config = dict(
    normalize_top_k=True,
    balance_bias=False,
    init_std_router=0.0141,
    num_key_value_heads=1,
    norm_place='pre',
    norm_eps=1e-05,
    attn_scale=0.125,
    parallel_block=True,
    init='normal',
    init_std_o=0.0,
    optimizer='adamw',
    lr_mult_qkv=0.4,
    beta2=0.98,
    warmup_steps=452,
    batch_tokens=65536,
)
Below are experts of layer 10 (counted from 0) of a mixture-of-experts language model. Rows are named router (the router's row for the expert), up (a neuron's input weights, with its number), down (a neuron's output weights, with its number) and show model dimensions 0-127. Each number is 500 + 40 x the weight over its row's rms, rounded and kept within 0 to 999. Numbers have three digits each.
After each expert's rows: "gets" lists some tokens that make up at least twice as much of what it gets as of all text. This comes from a sample of Wikipedia text that the model never trained on. Tokens count by the router's weight.

# expert 116
router:535489495546536512511567503535460516483492426530513486529521541570514517559456438472457496445469494551524393495446468486471476431482534448449475497570529451482547501486506477527557508443488481533487470444571461534501464541491442470498534488465374499512451582501497524576458475584506535410552503469467492522444525548492465596550531507573510519492533502522476484480529500504528483513492
up0:424458513528513537474510504487567490501508494524524521448501532494529474453481502514437535417511488469570510512531453563562537502492482489572482527531524481508534497507542501467529543431473555472660472481503487505487506472523476492498522540475493484555402566467458479498514574470542540528473605504531530543471424570468504528522521448508420468481562509444464454463449499436466526486502
down0:426537505474513440514409517504473504436451617526537527534497471444555438444492438520569473527527485461513491448494535477534517514512464488526495577448566499461576462477527605488491517508473518503574529486524486444534531492547447506507513548494483457475491493539494544404430586551512509477480546479510520503469498523456480587455504464514485504528532474422534453469478504481490523505564
up1:539465523532470479456480482493535455510544532519582536481540522520513476518422395453446513499522500472451447544479449541513443486548509561468480511577512477483549451483570532506464415472495493511499566555524484504451395533437528541518513439491470482538477534480530458493472486482485572464514534466456482484503544501485466502562465570518478523452474548541599513588467565491532459485539
down1:489555489522576558526520460532501455452465455533380459466499575528504552504483450506504495505533486468471508411495598495500481486508476409466492616470500543450522535471538546565589464510469403521520471499500468559459545509511517462478540476528515544531463502506501474523557499484544441492595537518438519572475450481474525526500505509498522440483481511553482479476490479523496481453463
gets: " a", " the", " an", " one", " his", " this"

# expert 120
router:515491504550485459466498502521520465474438431520487412516540429468477449474439497464478546464530548536452472517571437480491492459528484494518513461482509538504465476510586503553455519449554515543524454483483473579511501528511501564549478507570505551531549477481466548520595473528566485473428511389465463444512490517450533499480566522493547481405471577500485534504507497440537467541547
up0:476460487512457496489465509462536470508433491554519462450512538504503475464451513593424596416494456508462467452490530470536513464491463456363500566470527510442451439567499558518500523420489486498542481567540545486469451497460500558537565564493525495487565454468515483518549516441454455490442547494457481480523434535543483497556485530526536522505448478523526486525536521470498521548510
down0:499519515416469512514485523572466507437497519467556514455506460547525439534446514436449518477480529545552521478511498497519479431474485518482436511550417486517460594466513485500469511532564471584500506488476518443446480531500571500536449484420547566497473458520456497510575524509537500468553514534488478415495570502489519539502518467513564504485576493542457516469575408421517474534537
up1:580468475463478532480426538500491530446523480535476511483420474516530516496525486529490574427502515513399587604587475481545417513519456449452466468504515520483564468523493483594456488485446521477499559545534479472569501527517517518483579518508524442450490468453480481491504440605500469527517506436541451474487514537522464523509449556530529480487538516559499542522516516473543493500523
down1:572493570502537534528439523504521570421516536534462525448491509529480549486533530507459489544500523450396524564534558557442516493486591429500570512460513494572469497488530440515490511427468503427464524531522449498461544533435529528499517546560528485516506449454480496434524407501454501492482487487498528497503444469575424468509483583486500509493468454454519531478460496470480560472485
gets: " |\n", "\n", ")\n", "–", ")", ";"

# expert 57
router:522478508513584504485517456493444519548520480434496491493567535467447526510475540583436493559528506389470477467462453533517494469508458512530496573512564483439559485472507459569606524478499515503465507546500421497505536483508487463500410448532439520552509553536493545490451488456443514470488537425532477483459486507464469525531512527470438546451430509516474437527425556457509513506463
up0:483568550478455457447488484537476437542540522485455470439505497576577556588446476463464512527466505483541423479546430524506525550519536489513507541546516485444495488505562522556452519473488546474501485450479437523506537480561547528529510517499496502576486488489503525461498494475535511491477567472476443481535494515464404516533464586580490580471469472473508438563499497376491502507521
down0:485413478489547572545534508516484503442506528443533504480500486504563431488541473520531483527513469482531461526453414511436450514532460529509502558458495511471392494496478480514573506513468499478534488482519501512467488509500516533496535451471525567551502480472493480455489449553466474502579466505541504427542557552428493459572553481441510601432483480535546477598539528525508422556462
up1:486535485521458517464573541510522462546486513486431497502499510461586451496538501532486508495562413535494483530494401495566478498486490467529563556478458476450470531417467433516513481461526537540508435493517498565464506603516437436458472538551386524534475491525482487527478485524465530477551526401493476496477601523545496497488472483519464552515507505560513508532446506465458466444508
down1:502529586559456524511494572551498470537472511468468541558457484518527576418540477538544466524506497516533480440508498547536445526476528509513422538526435540506519493448555470450447472528527487487532434466477490550575388535448566502488495513510521555517554521505537512506516494391477464493480520475471464565508527430482474479533459548502515463419432451485478457520527433528477516490545
gets: "u", "o", "'", " He", "'s", "a"

# expert 6
router:524500446521513474508555494428503534494530562530494517462469512438514507471576541459445468494566490535477462514486452490510614513440510537548488461475561446481487511503569476515547520492437481497481488536589428501486517471451500511494526486554476514526518536409435449482568461544484482476435508471560558477383551503473484511492465634529450505517464527480513493494490550531514506487517
up0:451516511508524515531446502541466474532478449520510367480519475511474481509511501503491534455477503526489487538544513484474428511556512461503533510549379446499449476443533481537439501487511578502552439495472512507506437569528452426524523569477451440455523511544547543515489496528521524460540502436422452552473504539465546491519504532519616554518532508588565523494498469516468493487547
down0:432518461499405531487482473459466459510461536504518561437481525433481502491491540501569539551554444466500548513509566520567597533550481518487493524462554512510485485444506527532451473511474448491503459500493537479548521539496485499509515588531483441469571473494494438485508488551455499547503514517509445476568466448420480488475529452526499601493466508523464557522427493494446627523497
up1:541504567540543481452474496450516488515595493500486489541538495555500442472488494536576496519462485452506506579510471596518507561395502510549522452473525489484474487382486488574464533530425512496568466542399511503503438521557482568501492527483504551585487493496483506554533494463543498518544479462435508530491566494507494535528559450460478550555440479478548452500503508483480491501477
down1:498495504523459414482543461483487543591525481555452503516486488576524516542601523526521540480490456493534573511475538474563468515476485583492566466501465551508509464439473479470474485504490503503434452450575476494598557508422532418527501450549484524497478542486525498467469538489499524454446492504426455513435488422437486498510476500462482460520570455517518449505482581533550497495532
gets: " –", "5", "8", "9", "7", "2"

# expert 130
router:483527474535414547531452469464528504472477512530468507527477426560463500527404520481564533417448475520543500551490452465458503488462503473541469510402445509462468494482434536511485512526482497498595519495493467460518498485501566541494447555551491544620527562518535486495582586549501537492390515472526529513466463498485520445469505529519520544494493531516522497462564525493548526462524
up0:485505470582553485543397527534493499507506536487450519541475451469509473483436517462495555469500475531500459540579523468453546468462486509453495539503480531447526429488456558526510516490449529469577471501494439526574454479443467515544467533528450417561494579557462484514580498474539544557398515489534545467458466484500546441481489497464475555503512447522521440482545469509558512482556
down0:465547535496540484423496521495541463449503477553484518566456450519603475412468465472521590504502434466458455509448474509526550512472506551476531468533534449454553421484460530492476486447512464489506536579509493499518475527556445533516438609532507495474467513547544525518489461556526471553458474432434480505551487494539482505510482454578432537525545508467496425487506447537534508512497
up1:513490485461522417484490428505529471526494516556519510487476455494505528491506437515522492577553538472491539449531421485415449543439436418533396485508560540497552465472542562515499501465500495448523473451518525532498438520500538482478504507479467399530521535528525534494566470424426469493474523538511543486521496482532472499575466590485499499476555549508538503456572447509481507457570
down1:567487549572499490511522492474507458464484507588562489469467584460549418482583431482428553511498581512552503509555516531507454493572450488478521493480546485403463496516502475551528477479435575482516521450517518531529452466502534512487463574453489481464512441465458528503499493508501467461506447534557492503434519459510478485544499552551534464390541487505484540495511532466522428466477
gets: "|", " |\n", "m", ")", "ch", "ach"

# expert 10
router:482414468568491468481483478472522467567592536463482479429503450507438524498507539461389516504526531457502520478475488462457567526520597503470536474485537447459526511546523439572558533444533490455440560459515454496481470433428542542529484534529519484509459461500494472500559489474563471479441546475532486464488533561386508496476528554526526548467492538471474495531459500463488529503487
up0:538538452468562459489447411502491553522451557457517519563506588435449500533534477534535479519508477491464466544552514506486463561478486488534498502500530477466486527547525517489430509479519501445516475587503536446563521539505510521477481478500485517432488441442535519577514559447478475496423472508502523466466539524467512497558538621470414500505539452451522440552466451477486511406523
down0:532479548489497434426562546481490526490484508546469486499468523452506544448438546541499464497495391554520501530548521538544540509518477463543428443541494565584619427477485557479527502495494512556508460489480500496417540555472510507485493451489541509531517546467510506528470502457482451494519396510529448553540512521475513560482472493528498516533482427475526532400510519458487456525432
up1:453470494526472510465487483584514474454509450539507436500477505509435421501549483428437552538542521504541550502436482465548504450507411485472471496501546501585564527454519588475473582515402514488516501494509467452527462492511451515433499562437543425518520536582510457486496483503481502452458554528537473543514484456504479553488554513502511574530544522537536494470451485535549487551462
down1:433434453522523465464439455455444511498492544476453551527457507445548472529484470542568411512478504485511470471416517488483519451552493453530547455551522555522552494554490534466536464540495517503554472573525435455461534517486430474499470397448485538459505486435497481497572514509542511481500474480513568521538572565462586517504559485533466489542505545489453517529556548494485479452540
gets: "–", " —", "o", " time", " USA", "E"

# expert 81
router:515469524600501567546482466448536409552479450540507502442508501491501413500479430440469472505480475470489478493450445512460468473490532520493480526560527488538502445473477453493559546549486485450581499500571453464502518518496451527519550492553502519547529499519493479549534449463430517451510483497460499452451479606528456499555433597537562452493445530492500513504491473568502544432526
up0:503526460521487441506491475541535521440547481464611527479457527543497478521581525476440544443572482573495460463483476440500477618538461517531498500345405480514482489429507478521500493483511441466541555451493461543479492541463483480502530502543554522537486496529486461583483556555473505517463454514492532506499476422514498493505433507471462534494513472513513495501486525503467566447516
down0:506477513503556470577480492504569483500470423541412470510494491505519457396484559469457523518510491465461527556445445474486504432416457532499476535477450607487505451479500510507489499460522473526524457479460524513520539542468507568471462483527555510490580534494527524492509465586467531533463480425485478546503521491488482465475609546464560507547541489543539513496436501572445556547475
up1:495488555497446423450497488500567468520512519494506452466501489505534471482583528503517514520440499469546537458547525481570540478533521511422453522502498498428510438505558521531542541531470523493519534530483428432531492457479492416507555454561463522410494467513458560501544534573505454506465460410470537553564486529544448521515453539556548432457572532443564512530485516519468503527497
down1:494567511501500471476468496588497454558494549462520484524490443455549519535534473574497483514572554463478527455508456480447444503460492445541513469490531426460468529526501543445540508565495529553454542473496545478559492481498473556486559495488560487500417531509476534512498496383542500515548429517517500559473474498501591529498538471489500482511409480415482521435419545508440545524498
gets: ".", " that", ".\n\n", " which", "==\n", " It"

# expert 147
router:550442456539491409506498510529598519530456487556415482470518458448489475505558549479468441512513570473490500529553449507481550480498542526499525462454518517498456447509479558520546509427500486550529553452491464541488501504500508560433556490561489546524465546470519511524532492580544593441469461481472475456509459574502470512569540540453470524445448551486498504508484510518512543392479
up0:510401502538551447484491536456460518477448517436431485513536561523467476587512519463571516432491465511502518493534505559534475481520432493569493522477510507560468481570515463494509466584448472505514480531467526465537509533408503517565478482528430496481472458540545532465528576529533542517506574505482528496437538493501570495433509545546528489487465507447564482580550492541517560433494
down0:519510531565431578496513503460546533556505427517491496477491487514515439536489482544537546434559497479491464582555455489511451544537458491511448526536541490448534469464490477489492633493453420453478458484516510549461498481503544486547467518476474487511559528487540527492505517435501469478549483498568499551461524526480556512431424513492423462546505527522494455377525430519471514505540
up1:479528523476548505475443472415524493565510417526447432411509491535464504543518524548527459506611466491522518527455453509576556494503501488453564484503481457502533531518511507535529495494515482491426505494509515521423507508573539563487611509519466507504461482501489551470559546552442548471467456559511497423513472533477514529546439472492439546443461497534434485504445469497491567452491
down1:471476506497459395423506505516507470529520491489501555503568503538426524487483550493499509544485543471462521452513509527523473487495540575531541498471490535494497447483535481495456449462554442532518550534533511467572520441525510542537491522513555466494487510536583474420442489385602443534444434545452485455551468510490460485524538528526557481518524511445583575530483501488476439471468
gets: " |\n", "\n", "\n\n", "-", " |", " |\n\n"

# expert 128
router:533437474501558418519549510519443515470530481500463513539512515556537502517486469531448467437463494528516509481500504474545516417526515436576508551446482499459525523541452526540562526481450471551479512437542479431512501587478448516499527500488455565558476482497463537484479561551498540461550524508422493489521529611467517526479456568611464483460474465489523495440591482498485490449517
up0:551479486496476450559550476478533612470504493501520471509490501518488430458458439471544503534486473515535512568500458553472510435441475427445513581540469534509535484522462522456519567572428512559570452507489489596546542519419508472536550549512478499539457489440451468475559541533491460496485530507464456492531531485546533565508449535534511489488523483497537454503451519408501496432519
down0:476520468508510519451457499551509515505545476483491462422476441510446498559476424521489493479475546577562580507505490523507454538429549597516446459439506503515452493536533496460558516544495468546505524517473496525576428478467556558452526478548554580458485439438505442453465523478549481485541452487499510514468458444464426554520545483478534443478551489489487589507499533447542514508526
up1:523462454510438471479529455500519420497547538517535447424513511503461452496509509497487520476462495515495525484530498499462473550492527441460508532438483515431494433485554527524456488534541494535599549482468485555559487512501520444444539500572553423558467472457517508537573537522470505515545584459473522457518461549455524496473468548515448587491527445564515494525480437499453619453479
down1:549521540525535426463468414482509482534494546522549512472537427489519456422566444475496512447464481527490513463499488483467563519566467465540506551472481504501497481521496523559543475570497539553570459487500470528537493476522509489487556496540470437520497493516532514470458496546479528376455479427460514583492540568535566564469496499453487508395523529502514441440455482493562449548499
gets: " a", " first", " two", " one", " had", " three"

# expert 139
router:460466522575481573546466521503515543553462462584499460543514549389487565449500476503413525477494471535503425564468470528482483505480463476493444563468523541408459472549499538529472528532448484490533447516527444498556429514469561513489471487562538507448548472481455497440520557478459578500459468479533505513479490460505505490433459550473486502483491545482501472505543600460541494462486
up0:518531493489498473521455486531543460527496487558428551448543496469564503493483435477568589484482532516424436496486487543497560486510528469422452518504483537488562448575552528500480541458434507518500478538555469499488547557514492442455518544484481488485490506530514541454464495515530535537431540487505488502432559490450550607474433488523480570491468534517493454411536515506478506479618
down0:470551494488519541501577531507536553496491436495499530602510464459460458426453453449488433468480539558507532525539548511494530499494509477510437535512531492434490482523450493447462464497462486503570516527498509572424522517607524569437467491494496534513541449494530510454506449591503572507487459446517456560566496471543452547481475443472484485456509549525492435448510443447477512514552
up1:479489579518502492483494471534539488455494530477456546551474472499492395516464481480470429488462586495505508493440474483483459506473469468499419505532501466387531516538450554542533564559455585521500500550520426522477468552514446462454505537539501488533518519490489482529470477581503502486513542521559459491531561497490461464438422564526502480494525455530528388537480522466513557494580
down1:443442479536585529494547565494487428499539519503474440478496493533484440483453520469548559592500523520475508460535444453475454496514513431529442431538469503441519519557544514457458448458464563512472448520526474481528549542547491511512526499477487457530481498471543593535443526478568452457527499554503458497508578472494446426484440521505505521564519565540463482565538452561472472515481
gets: "th", " ", "ar", "h", "m", "l"

# expert 17
router:508432517556566458455536522525524513454485497580506447518531507528551512570456491514516473456491463527526495480490487420418477476452510495436453523466457473469497548536495506551581469472541451563461493484536516597503506571456473472498505590493434486522491524546492527495524491508501504421554548419502534515431535456481496582528444571588508528427520514519472475505518480495443500530528
up0:486473528468416507484559454500519572577517582527488456521492518489499494504539496508499543524577429474488460463523536491529532488490458431500396502592521517454474460537451470596548511469431480445519520531442484459537500450505498452444546444528508497495524422442545556494505542505568546509507512504452487485505503468560492523584465446475558470555483546474500503438473508500490426501522
down0:505478528517483489545544457521463532532488508507493539555482454572545425561485506509574488518502573465624478477527462508559469541466467521516478497480443524489524526582469537540510501481482479493518481514486517494457513571570469515497452501516411461461539494545480500510497477473488529533431475480499482556516571397451404482431524511455433504522517431454495493424571438513515530495548
up1:545461548513529444537549522511489512443469506526484393517539492507500511490527472526465554454540464527493512498534465430484491505472464419423485518495583558518482513463502499578514467469498486513526496510548444532550506527483510474462571552563532499535475465488544515537556437465454485467510591460515476476494469507520537524467483532537485626433442470415494470589538508430535446485471
down1:560472493504484495431444567481556503509541514547536516480474418474448566547610520552494407464507467510441452525495451516479468557436495511435532515476546508463480510530547539472571440568545572488471527505543471526557550514493514491456453482550492576476462492563503499487471448445509483526466517476512529505474449478454461544541494568534465510521481500502469438468455518425556542521472
gets: " a", " was", ")", " is", " an", " A"

# expert 98
router:553505556511499544584484495493509480526532464497518508504489457441479439475475517553522515487484439488541509504456486477533618533506544443515448544488490496467509458480478439536484525566516609511505539458534521569487370475513465468425488506496506540443460481447516561537550451595493462537426507462497454437507517514489480525556438541439495485432498517501488504523496497563536485551524
up0:471566542484498506529471435508529481498537515449502432545548428476508466531488421473535458519458544462562410550529418510486556515531507516411484533449538446525517487506490476509500529503514502520549475469512499474517459532507448528515597538534523418519567512473460578481502454499594490527459493438482537478440423562535496540449484509570503475467471520474538470442542507527472498526577
down0:511520545467478526522485507547501485573508501481509473506516556489458406541510499543506621480482567482526465588506463495485481459520459480528583522484541512438520478482469532512517486516484516406487525446467555578494475457551499497546407622501513477482517505501518498424481458551484526418535512529526513482496445544521434462422503525455512468484480470474496519548501490510460508453398
up1:447530538506536435439452477502545520462447505499478587478471482582533510524516528513497464436480606507465522467597520590554513524478483463553486582488486495538529473443520557482462504524439495510502532441516493490510585445479427502467454445493531467558476532432505486494532534491485444483417500529477516538525532467520567469449527496537499561548476439439543496515562484527498496466471
down1:455534517513495536494487501573541511538479421537491490485501486442522479491530531486553447523435507442527545437474532484569469537433459465508533412565426533474502449531457542482416557495456557532577559521534545550477513430468529463437484503435549504490474513478535514447504511514416528532498504446401505512511472523482434529469511542466566537509459486513555490487489545550543544538501
gets: " and", " &", ":", "a", ";", "',"

# expert 73
router:532460479544496562484459528548441474536510466465494497491542525455535527589545484551450520506518447534496430555508542474490541557516464495577470478465551482422436525505532466560439587543507561515521467493543425524526401465534475478481457499590472524517412452469488500500460546449485510426465594481528422494461519536509497476564480547492492488514510507485454484525507496502462536498471
up0:462551563522496505522479534400531495526550536490578470482521473522546562524530497518532509479512487440541474454492453468562493436419482503512474557453501507455529470479458503508446545522494450541561495433492465484484491577546534456415510532493526541462485504470544473461454508514500565440453450583502501528457503611543527489456466521501458490467446489491557391507524499449547554502517
down0:467472544448443526522562511486456458482492490506466455472521539540489487493468462469479486517425524449539469579492460467515401501453494438521518444539443561491605540525515542504447542457562485518446475568529578562523496486506498507477494414580467523537424494494511560519477527487498550492536441490463510561526478510533486511435502457500543528488479456477521517511580491517494600488429
up1:512443582548454528477514524536506496531536460495505415469544488480460520401586470529376558493569518560545503488486430504492502554518462500507451531528494519474498518424494444567497583535537510490521492508556392487465499475477431531474491535548476518506509495478498473530451453488434400408503524468506509542508562536493461451510528498533522472498494532498526512481532488474546534515528
down1:452518463419590518486470548466497530510441508479475486541520481503497437553444593492536450519496473522489540473555453498488495502425529452471527520512514486535497487518497507481531437541481521428497480507412501532623518532454583473543536549429558482542495447521545559522485480452506576533511499518458481514550453443534496572432444489493453469471502496517486489585500523495422483518493
gets: ",", "i", "a", "o", "is", "im"

# expert 169
router:446536506483489499475439557467470501570484522479498527519534471523483515526476523551482462455601490455510531502555545480573497502489538433493516604495493506517470527547548494493562526518405466497454511494477404510474484488493424569511469532475545511537465485499511593497527521455436526552482475451525439487498517515427512540535482551523423484520440508454537479463579512419520550428535
up0:463493514517560500439506503561518416515553548572555479451524481431478542548515472502468475395547505479466504465480529492552513511478498499493477556491480499434522505514481541594490514515401472420580486507501490419495552455545465513496559502541501498499552431528526495556534504564512504486491508466467435558443534571530458559488485561439498553468508504516546478533515526413475523487530
down0:498468519432530529480512533543546457456467489496428512462508509495536538443508555492453520447405573552544439536507549551464506457520548514523574476532417486510502458583511491497487471509481367558572457500446516493504522518475543509510467512497532514432502565534439524511534487449500432516474519527489532541508522551496460424520438540477466552559510488481487511496611485459481509499481
up1:570485459472482541499537542458538459519570534480512455487492429527501456499542559493453473439513434473562485542601525447506474484548520538422496598466429487506444492462548480508521528562500511410499454531446454535472448501495434539468499503509436447554488461508476465483496563469487516495470478514542517535510490478524573531457519590485541522561508545488499471522501557577499517430510
down1:458446487405559498559482481471544538476435558549509463433427487527460513418466516455500509511531531525474453441491460564516467458414541454505421444530537509476509418537546506483466465545576497506476543498479436493521547515459528584536468523536525526576471527512505579496493516465511467488503503510479400543506523503467540538512476457523532492496446501534528530497508499578491536499576
gets: " he", " her", " it", " she", " not", " him"

# expert 152
router:578489494607567547499543448427501472545482508525544453427546414491498399567525452470517500520478496498510484493462464481522470480487556544451517547577498514506510413507514446510536525538448519481548532505571512486576457524434456462484541518539475505494514477550520485494489458461486508448523538494510457434502497588489440478462487547496550458449484548474506462518438445544501550473529
up0:512561577515418531512436458478442504449498486563576499491467522525499443546554475470555472502497355499490406490424445518503537487523521506531479534508486464555579491509528512458563483503524527458414526543496534490539537535490481478538510477507453423514488514488472559472556465488477473463499505470533541488501446490394563520459538517527482519593492478472457485462471531523477491516506
down0:490508500550484495491550510539522408502486491513486471456503525485504392464530524534462440497518443449464501469495484499436464552539518540469614486475467448520530510496543461538508524555605515534554535458474515501443493503357435506500444512522548465522512471558517503474458516493535483582533509533485457503550492485510546512531473509512541499441491549443575525463535516520470433523421
up1:494494553497447502558507518562509497529454492524500442480469456540492622458533570556441484476551499564475520468464452539523490471489448493448501489466473510474483430493395523473514532528482544487430518499515481567519411492463525506453505455540483481497508542478513546505489521449500415513536556528626498542448563488520513548521516594447449508463502453502516487528505519502509489584537
down1:513549523473504542595535502565438492554501516434520485553439510442517491550509571500500557533471483488457513496490541564516537446517499465393510466460499529463504471484478451603494554521447578508398497485516535543467482532507461487506483561496513454468492505503541521474495436496497503444560551511585445534469508490519457532417534427480463557469506452490432512506481496539446502539531
gets: ".", ".\n\n", "==", "===", ").", "\n\n"

# expert 4
router:490537530544533558552464475466551503513502483510472484523558504510493528510474512464496505397470470494498449522521447502528465482443494482489439529492456487431546506482503478529467560491431514515543457506553521490520410491532478430469500544494410483521500552535521447587464521533489507450528434383487489457459546584543491572516413543487532493427476512512556517411544466515483480445514
up0:476549525547521467509419527472511430518461499540422481507499509499441493488545490507487515448519381469533517555544465475472464464423531497527498521490490476452565539543488455540473465490520570514559549529545439511558463562520443547498552545478495471477504574504544501492475436417528502469538508498486491398466505566557526502552434554505540516579466533462502460444537473512533544516511
down0:504576479537481529513491451457512501518533498493470548552547521451509612478489505514527501458473489551461443533467511581557488562532518580530478437441482542518552544497541474459444475491521471577473538489500485472476518470417471477433496490479552483477519410518492423489499477517518481512480451549497568526564578466474459430516496480496478543491434558469411598515509474519487498454515
up1:483489495457442485446456482461536547453532461436532519492500561499527507534490503479465481447465578505472502512515503530480512532515560502476532521508556555487462478593530488631480503489531585519506546422472467427569476515529520474511476572521495589499469523470539463494481407499532537512508498440487493485568482508554482528527459643558502497562501468530551469525483506495478522523536
down1:494484491563517521538500506520499513438470469516528508471524474547527464422491499512496482468547519486469626456524537473512446495568447606515501511519460440454516509444495514536552533583421471556531528504538477524452472456501471454460509487423447518496484542516461541504527463507606514497466521515523460512451506407545421524495479571482497540518484522510511424463545512470585494437471
gets: " the", "|", " The", "The", "the", "This"

# expert 23
router:491568503536482515548541459431471519591515550489475498495482501461492481479515530486469582532503391556449461555452546517453547493452498496513489513452488517478452481435455456565524498531500546522538586571471455520603457508505536443465471474553512462571454455474452446508476554465542522509463519466481477511445550511487535545543555530470489498520437509549459522486440555494559520449503
up0:523483471474456538502464484483491497502462524510500526517475460531491499522588387522496518538533444464508493523501493489527494472463459550422480514509447556466572473459578528541534647513510496519496510504496575539550424483531513447511472487446523547493464493438450513449479563458515517480474492486444454500513504510488499520507503492503434572560404545618519512464516550518446503444529
down0:517443531525529447474529481507509580504453549467500516534436521492472537472513607499483493474565503482517494530447519474439485478494512454477450405410526480534530513518508463476483446547491517503533512548524483530550551455428544519521502507489565402444409514538553492531537474482553480508526518507434497489583483447518592497544520510461403481505493534411496439556526506475498497521502
up1:439504582476488448530498560496563591513483537508531486560491404508439430561497498407482505452485497514479491534436499523567477518405492551473441515556434539516524416487503481502534505506442536518474523510493512445489422443488461472452455514511465482622532523463521475495532520513495491448557535508516545501500498493477519468490572585499538498484528456487506485493516518476449566542517
down1:468501532529510545488469490543546521472491543436506493475504499479586494545467507431515540510541472528489450546475438500523460514472513436513540438551425569546548532409489476441508534424553518505460478476506458501533443451527464505529485538479434611457527505536511511472519479426461514527524477494452560556505518483553459473508465480539537464393580480509421518559546508525488487460466
gets: "an", ",", "in", "on", "n", "en"

# expert 180
router:519467459475453477483453468389567496503514469498558467489557476480474413446473467488469464422484519530505473513504445444497548501524453547467446511458470517464548515482565538592521517521525498563515476459530512475522534487525566467560538473605492491545509500438472527488477497473496559474414497486449481429512498530465469507481555470508508476435448616516470517445569482514522551517492
up0:448535482484506537495472400505492536459445494568539494482486505535577536470582411547533516458573457542537540564545485567525518456525464442443481507519462477485495531566470549522470484505478539494433466495502473495508481529495545499530514539537509519513472456433538492476594558420512498511480521554533452549498550495485505496523488454557444496564465471445408478440481515449426516492540
down0:493569472492473493483513439491457466454505488556492460507431517532563527482494489507579475438511511508501511599524477582490559487523505496493455504532516443525587532591405520545530504481476536537461461459482513476430476474497575521569510477541510468474491522473496560561581535494460491444547483508545506551421501497442536533539488521457467562460482403462440493506449518469456521502502
up1:462523503467476482425477517478485478516475479465552523577490508492533436501524513521538526491538520457475513524447512542517513492517486529530522455497513544453517506586505535594564463584567559504439478495483459512508525546569633534503482426448507472474520476349450507470562535481468436503460547457497482483507542509454477460472523485459469555545509509492423535539510510463500469530487
down1:540551508490468482546505523487547512452538488510506466514547462515452547490522499399439480549461500520491475481551484521492418423454480653485478428488494517469489561480551479492458523477597520562516450461519490509534508451542479479516471540486520491557528460541510519495428548485556521514450480512440503448523504493512514484473551460519520401457523501498474611493575444492531486512464
gets: "\n", " |\n", ".\n\n", ")\n", "\n\n", ".\n"

# expert 103
router:474420465551571521492418504515452462499428480582491402508457535516490466445430493489507452451527499514549473531501515452454516463469602508495533516515463459507559505513481520513556492492516484566489426464499509507473520551457552524516463533501409477479481480475510499525514541563477543494523567477524458497460479515475466556587485605544511456482533478433515515523500559526536444521575
up0:488450525529556484502540518481480494457463583472531467429490507504465507488522471565513479411519550488544491471525543548558489510452532494503485523543493543434497452495505428565530502460488545523572542487551446428511528494475558529462468433487435521559428489460429523484501512522513528451491495458426536509523597508484429487500516554470531555567475454420534480443501471595528474491505
down0:449559449513469510495438551470529486513557454501443486560539516611493517476500465500500465424558447473488527539475400568456497556481486500495560486523521512514468526494504543460486515500490511500494461507413508445525530503571480581574483443505567467464490507551534462556492484477580535518529532486488472480422469458470487574475452504539561502559550476469451519535453450435501518454488
up1:522498456458529548567480491479511486580502508521484466529521483495420433510412481498509530463459494495586468523455521396522536411457508510547502549491494463523565491503515541516475515427509508498482463531519558515433462464540464564570524537498541529506577467465549546566499378512433536513473497503469476433471464456535505506559493509511511508464506503398465481534464539484510475463538
down1:542417556546403474517459503487507472516430448457539440496454503500475563434556502499462491501493562506521564504535559464533465556472539495506492542496495512466454515502593559495537488556446382554518550516495472502522552484475562514489483503526566488502472511567440446451487570495479492480498528496495508472553433511476497456453475590439515456484533438474502531455470515503542509569489
gets: " a", " an", " A", " first", " also", " one"

# expert 167
router:544418506483513494535505482496497468510540468532504479484482520462480463556418522492517487492528461521540523502555502493475503564459544487465410493495463548460462436477479478575401532507579476446494576491501537509518436501453481496518547540620499485474537486526453463566479446474452527521531439495491470426508423563548406540546421547510531480495466446494479548500477522553499463508513
up0:483534499519560496545522479509530537423524514530502500443413497523499442558487508478476466475445545482532479485507476540511578506451564476526490483472371564499586466434468498541457520432558531496475586459499471541444482492585507561565486480493501495575460539512451501502484481529492530515482478510462484474516512614543492457512503554525415507444489516562463490526513480450501547480475
down0:485475487569468529555489423451508486514436558398472526473523474437437508486524495512548497522450576497487528519517526465588556546468482485566468482511499495544492507541442536537530563519526463506524440561545523467548494440448418536526525512575440496536535480452520467503476506533420470471561540475461491479491461605440516454552460465540527526473472508459481494492496483472479581506528
up1:515480541482557492561512516475463561495538438523517481460469520423546423556538540546511533492519485494476478500539450463535527478450497456599432539503553567439489528478537493564475511430569507498489522513483505514528491569490430474497559523468400473543527513509522481546463555438458530496472413492524515499579484541507410546497425527460529573501529426496497457481501483520475502486526
down1:474474489504411524473514555455577470497498453435509470548527491522543469406488470438515542551510464517514524565546508502516440530528459490586441539437464507480534424500483525570459518469480460516462517556479489458484429497438504553443481493500600519534523483496539537478475523559516464477474502497491524526527508455480516520488556457468475537558611502450546547463598508463484513505445
gets: ".", " de", " Al", " not", ":", " John"